config.yaml
d_expert: 96
balance_loss: 0.00634
balance_bias: false
shared_expert_gate: true
norm: "rmsnorm"
optimizer: "adamw"
lr: 0.00346
beta2: 0.99
seq_len: 512
train_tokens: 380500000
Below are experts of layer 3 (counted from 0) of a mixture-of-experts language model. Rows are named router (the router's row for the expert), up (a neuron's input weights, with its number) and show model dimensions 0-191. Each number is 500 + 25 x the weight over its row's rms, rounded and kept within 0 to 999. Numbers have three digits each.
After each expert's rows: "mostly gets" lists some tokens that are sent to it at least half of the time; "gets" lists some tokens that make up at least twice as much of what it gets as of all text. This comes from a sample of Wikipedia text that the model never trained on. Tokens count by the router's weight.

# expert 34
router:539528474532464529504502464525516458488479451506446513542462569485480530486486479468491507529516503520506488488470497521483483519529507491469515512506528454526515505482554483489529525472522498566489491507520480535455486517539465509522479522503511453523489497521487523562516477537469470519522504486501474521491478469506452507481491514493518503502508505528487518516500525487501474515498524500482536505476517536550513533453484489504493521483520500459551530451521498533466561523480497486495531471499491477528509511504497502497510513467484487528492463514503513480515453492527468507
up0:524547555534491523506504496467513506482484492523502502514511500572512491533478465516473496505509494479512492477493487502540489485516495503500512510518493477542557496511471512519484518522511458503503510518466536509520498459528492476499512473477583485540509505536514447504504507517501521483508510490531505497487505516533477520461493503467500542481515489473463500531475483525508529449517516521493504500518492504502517544478558488500451519564529495497506519526522488467470506515439469508551481513509485475508473542505462456481514502463502496479526525485528508518540554471531465495
mostly gets: " Indian", " British", " French", " German", " American", " Japanese"
gets: "th", "ian", "ic", "an", "ist", "i"

# expert 74
router:531515502540467548493530448499520478514480475502501516520495552501486506459493496450457504504481496501496451483480486530523475485498481529471517493541506481508479511507537503495502520484537505517472512507505443533484516498503486507506505527499507470511520491470468520555504506499467510490540522485500495509464486469518438522497465506464505535478488544479504524480515526538509521493484489493465568515478515506528518544461458441486452511535547495482540502455496535514511558505501464500495497494498470501510482508510520497516517502478518467555494490524542518490475454468511474501
up0:498519543495493540488522506526526479472514470480480530492510502533485559515505526494476514481515518513512498506497514493503477560496473509505529533492529487500516480497519480513488467510463473483466509458461527498491484446500491497513521511561486473522474547511474483514490522460502484502517520513464514570474473480510515488497467510506501449508489452520538510514467468511533552500505516460496531452516522490477500534520542496497521543522543487487532466513521504520469497492491487530501504460485477477505507519483503534496517519537462503499491557479538428491471484527473465522
mostly gets: " Thomas", "ić", "ville", " Charles", " Jones", " Williams"
gets: "a", "ie", "us", "o", "i", "en"

# expert 57
router:524522481512489535467511463534503446502519473484475496505507542483457498461511518472524501487489534473492484450482511504505481503502492495459497500513526453489474491488532483505496497480514468533499547522521454538488499494521490510541486496500507484486499488491482477574533532517487502493548491469481478531452508509514465517493442485465489531508487517491500531532487515495535478518478517520475518541442516504505554504482518504515475492523552465489529485473503525509510518504470533479489511489522445477541458537502487486466529518463544478544483479527477478496497473517547479518
up1:497494534517508546549520445517490491548495497502500494469467500486523539466500515557514441513546485521504503510489525493489538473522530524471491496476538489504503462482509449508494528521468482452497486523519512522502550496505532497507471558537484458489519513506496504507485471476474514475499465549519470513564512489513504525507479513498483497483563469511504512470480535511505521502482481482554514539514485488526504502500455477534483476536486470509540515488528523474492516507487539470519534521517454491464513509503537503484500475462454444487516486491520497480495511500488490484
mostly gets: "\n", ")\n", ".\n", ";\n", "\"\n", " |\n"
gets: "\n", " |\n", ")\n", ".\n", ".\n\n", ";\n"

# expert 30
router:521521495488476545464509481515521469502510453494483514503486529490466479478512529442501489495491571499511441454523503494521486496496539492475514504540525496501472492489531489514501502491542454519503527490494468567496494524489496517556489528503497506513487458506496504567510540512484501480536497460497490515509506482471464506501465520489516518501497537520493522554503516494525495477515487514472503550452510542507500517480506495493470510550545522477542494460534544493496510518474490462475476472512445482530511521530520494473522493495489457531498510534532489479491470514530468517
up0:477508499490497509515514476494483549460516494471535541521470479544509514466480465522491521477522519533480500521442496510505492511537514521513506514508513494552448503539454476507488499493510544495487457481470491518477546505539518521485535520530477458489507481483426497499498473476527500475509540517500490522532530483481494463501503525490518495506523488504547514498501495514526474474512539482454521492543496474493533482519507488521513509499496533522542522496511492496513504505454465516490490514515456437506511488493483512460516466547483517482474464491484572448450474496502486514
mostly gets: "==\n", " =\n\n", "===\n", " ==\n", "==\n\n", "===\n\n"
gets: ",", ".\n\n", "==\n", "\n", " |\n", " =\n\n"

# expert 40
router:539502517513479559506526437528513505522525481491497485507486517489469471509527491464483496521500495466515503438490540519471483529490527470478485504534508486511494509459549503491499510489518505536492496497484497531480503513515464493553517503484470424507489498515484500523543522511492494491508509474499494531499504480515419504515457507472502542545517529518513545522497543555499492488492493490491543540452510507542524512461495525494510517536548497487545515446504562518500486519492470507496494493502478487538498533527504499505528500471488467516521505551518501493495472527526475515
up0:515514496500491517463446513483535485512478477525476496490473542477499527467461522475513491489514518503519483440489513449515500488476495528486519451513490514469506519460524474497511495468502494513492542468498482551476516476508477522497494488532494511521506536494503522554477476508484516497545492499481510512481512479495471495503444532449470492495451530484504507463524462541487546496516515527499498507492508476492472482464479446519475510528531479501511491457543506473516543517474485473492504437520448493536501509482529528481528480450531464514495477523503508481502445463496461516
mostly gets: " into", " for", " at", " against", " of", " during"
gets: " of", " in", " for", " at", " from", " on"

# expert 69
router:521495513499488519457486477512501483482489497492489502530502541500486495464489495446470500498496511492514493474502519493485486535476498489487484492484520482493490513487567490475498538468552496552496477486513463550446546541486488484486488526521470486493476499495465530578549498507501476488566507499506511485478488497496445504504504501460505541498476553475481524510492514549519501508496517509489563541434531510539494515478492464534477516534504490517523505472538532509495540519503488489468508465511464485519499519501530506518546496444493476534501474501513513499500456490497478495
up0:461482567524513511456506513494568502510515499473481493471540516502520497483514516473516515524486536476488508489507490476482507541507458476522501491512514476469514521515479514543477477505476478561429488482486523477493513526518492483518556456516512458481484482536553496507484566489479511522520511523489519515518531495513512513434491501487510527512500489476503536503532491510501489468526477523557488471479490496488498487488453469535450502483529477457498507520501505496493485491493559431508531508465508509484498484520495523459502522472496541506497522508517497501504523493533457498
mostly gets: "iy", "aj", "ović", "ez", "aki", "ashi"
gets: "ar", "an", "i", "z", "u", "ak"

# expert 18
router:543516499516471529490491484482486444515529483518459502500493528501484499504521513460469486497502526516518436435504503529477511541487544514462513491527498497533496517482526498492509516477544508542494521493486494543479506473511481500509504556506487468486502492479479486562519508532471462501502507458488489516485478490495480528474446523481510500529514540496471534504511516530512522489493479479503512541439523513539502514479494456470482484538511470495535479432525550520482547514498468506477529491506461480504482506502524484452510496466485459551502518531512506473485491491518464525
up0:517513523517497543496488493520509503500489468488524520538513545498438533442546470488483506512532487482492499484487504481541501507491531478469480520468474483515517501490547493501499509504487435489458510481506466539478499508534473575528504522495519473513514471482497510533555500517498495493539516503538457531448520504507449490511478503434495507505448521488493534508457519530516517537492530503531541498488546503516507512494514472499480509503524446493515512508466466505497532549483479482526491458490493488553499548497478507495501505483479478512494485535518506512480467518521488519
mostly gets: "\":", "\";", ")\"", "!\"", " Released", "\"\n"
gets: " |", ":", ")", ";", ".", " –"

# expert 24
router:496506475499502531466467466528506478466483508479494509518532537498493480450537490447497523491516511512519426459457533504492521493500490507464496512536492465492495506469513480493474509510519479529459574501544490522514529519492492524518480544513485493488537494486497500538502490523519478480513489509519480504488543506513471503474425499459506527526497513488492552494506523510507493507532512511504551523459521515518515487464485486507520512539532479452568489435508526491531516513499454476493508459472492465506498503519507513507477512469476485522493490540494513483470462529509466523
up0:499531494549492478469506450466529517483478496512539467487472525484487515543478498452519519501484502505523491515488534485511473487557505525509475496531533461544486485516517491518481515512525515496465509469522510525482468500479495527489517492478528484462502490526478544518537563504515461466486479479507521466481502488524467565524482525516446566505444504508519481528514524487517450515532529482474514539473492494505481488495460472472519502537490523492494521482452501509510516491469468522507512500466486495477480493460437495534545464520498479464503504524519503500499507524504513509
mostly gets: " can", " would", " I", " may", " will", " could"
gets: " to", " would", " I", " is", " F", " can"

# expert 46
router:515502502514473548457511457520541487489497479516498515523483531531490516487543493455507461492535537498506446442486493502512479514487509488453516482554514516517543499474525509484477483487524486529451528479487473567470522506486468522519481538517515455489512521520473528552508484528495494488502525467524496512514527457492475514492443516495482524535503521518508523533488511510492500494496534492504546518454509500548535525456517475502516502520527451480520517483500524518516503522493486502502517495498464483549489544505489516524514491439488464534503494543517527499517485528530485517
up0:504497499500475490500458507513526489528520479505495501520485509502473519491449480515476505520507529506475490475515482477514519491544513505496521536490492486474509516475486473474489548479526482503508503477504489547464483512542505467555523546486479471494495482498467495536541489482478499468529514486487490510478453491475467512465488548461511509486498535501516530489514501535533543528453525491497540509431529535502471523490479493506440530526521531435547515456548534499478522482460518478521514486523468488565507490513538479481489482504494489491511495521515509449508493510550479526
mostly gets: "From", " across", " until", " throughout", " during", " From"
gets: " |", " in", " (", ",", " from", " of"

# expert 0
router:499496489516476537493508484531511467507519499475510495525491529482513512463510484440475481493556493493474453480473520518507512513487533511471480486475489491520514507494525485512519481511506476511499523470538505572487500497528510499514482524526522460501533490489491467557555496507480471495506532478511471508482493495492453514512473516454527532539514523464476552542528535486478525514528504466479536488464542522522522497462464462492481501542522486476531477450519525520511510511487489473475510473490505513552486511502542481449510497467482489528494502521493515484474453520528447542
up0:512505501489517489506524502515481407482505501523507505517497527526484519483529475513520495525514474490507500521537471522475492521474525522490496491511469492498487520531520428510475487490489508510486471478505500525538510494504472539500491521533475496437548478489474505500504501518495484467490547470482550487494485492510491463511479524496536477496495502538539527496522509519504541489468479507501546498488485557513481487455559467468487474529487498478560500512486516493505518495481505461475536479528499489481536516505480542477491472454513529486455496450451482524498463517544444489
mostly gets: " be", " also", " but", " not", " has", " only"
gets: " is", " was", " not", " be", " are", " as"

# expert 36
router:523542541523468526487497485496528489458493506515479514528487515513457502451507493488491475511533514523481469459486545494487503494492498495465469458558491498525508504491481519508468501513507468515475522455471431528502471519511476516560466517513510493502529493505460487542538500516512487483565532478492459534484506463477462525516429529471498543508532515513496504532538516506493502510543522500470548517463497504507471520483479478537497509503520489490542507470524498498508524517459483532501520453495510497509486518486525467484511482483491491557489482554518486480509484517500488525
up0:488511516521499538463551489458466470464511456501500449513505490503490496503551521481469508504518542502506455471510506450468479467516512460497460478516515507505453500507496529511504541530486481491517525553580483505528534491499533485524469539543511511521515533496531517486553532494474478495471529566500494479495503526501465490529522501496528518535508502536471496502476495514498532461501530517482528505460466479502543503510526512486488495509491491499516524473495481500440469502504487508508544558458493538474486522509522494479531488505503507490488487507480518538494488502528476476
mostly gets: " pro", " pre", " ag", " sq", " Comp", " cur"
gets: "-", "re", "ro", " E", " O", "E"

# expert 6
router:521493509547468519477497463535476514525516500475497521499503539484488467486520495465492502515516522526501440434451511484503511539495479472464486467552556484497507500493512528466498486483523521528474517494507457526498524475508488486513513510486489472512511500488457520561519493524503483493524495486498503520492490494479482499483429518470514496528512513503504496514501524505490521504455507472496525519432542520499511519446500503503486508505527503488542496414538510501502518514484479478482533496477439453555499521485499506514495486461495475559513524523530467496506489500512497545
up0:481471472517527497508454531528470474478497521492497494562479521520490515509482505465456488547491543447460499488499514467499513540481517528484512478467487501502477489502496496463504493507498491503500513477479508478452502493452491503500512516467465500556534483485447514525507465495518545503505557491511495530517492509480495494476481468458474542503499542479514513482524524473479495477453439535486464528439500530473469530517468502505468546494535511518508502488524507496462519515514473517484485478501559505494460479500482504500490525538475543498498484510493526503457466525525462501
mostly gets: " al", "(", " inter", " (\"", " re", " un"
gets: " (", " |", " in", ")", " \"", "("

# expert 58
router:526503528533504518469524446529482487458491503523507506507500549504493499477535480502497466499544510509485458460501508505508496503518488487473484454556535489504511508495498468509460496476501503542486529460519480506495466500523480520524485538496480481520491497490470481538524505489502465461541524469495501502504494510495406523485458518454485507520525513521513554526492531489493463503497518498513547538476524510492502506470484472507484491494510506504548458457508541499509528519490490507491509467487474465550500524502529511492494494444494475554541473529488547470483465504531471536
up0:536511539513498520490536476484518509474482507505508530496443492497497513524525528509516507485549490500523451504494493517488472464533510480535479485510527502472522513481487488471489461513519457507440557525500502511497480498514461530499510492483472462492508480451523473492513462511491474461496505508478461503494556481477482495533468528463465527514536480534502485531504519496498519514498532504498488528447511466491496566505515493459496529501512484514498489491528512542459540501475495490516531483481504514532529476539511551525453500529507523500478449487518475472546514491559454491
mostly gets: " In", " s", " Al", " Am", " Ar", " El"
gets: " Al", " S", " In", " Ar", " I", " s"

# expert 15
router:528508506506488549455479469489530468492495451474472520525489513519470482483530507459489484490509503505520453467461508479510497492512490485493512469537490470506484483478533493498523530487521498500504535471507481543475477484514502522553463520516490488508514493493484542551517499520499468488527520483522464533499508490504454516501439506452473547527515555518495528509508496497528486531498490515482528550457522510511513537468465490494433490512526486473495516491523518494493497487505507511519493465513460492558500555526503507493517501495521463543541496577507476517478464516511468517
up1:533535499487496499485491507534486486477494465517537493517508486497493475506549463477502536486513500509491530486509501550536516482488570504502474524503533439459509519491480521510532532519521513504532530493494502533481521549496493467505516490487526470497527555508472458496530513501507501552479544515478493514495507485492495506474488467536451480484518486511496504524484559527545476502497521469530501524500503461484506541481476512529553528488537529487520466495526500494468471521473531485524497459488526507508511444523472486493511521520517448509481514525487463444501507483543509550
mostly gets: " |\n", " |\n\n", ".\n\n", ";\n\n", ";\n", " =\n\n"
gets: " |\n", "\n", ".\n\n", "\n\n", ".", " |\n\n"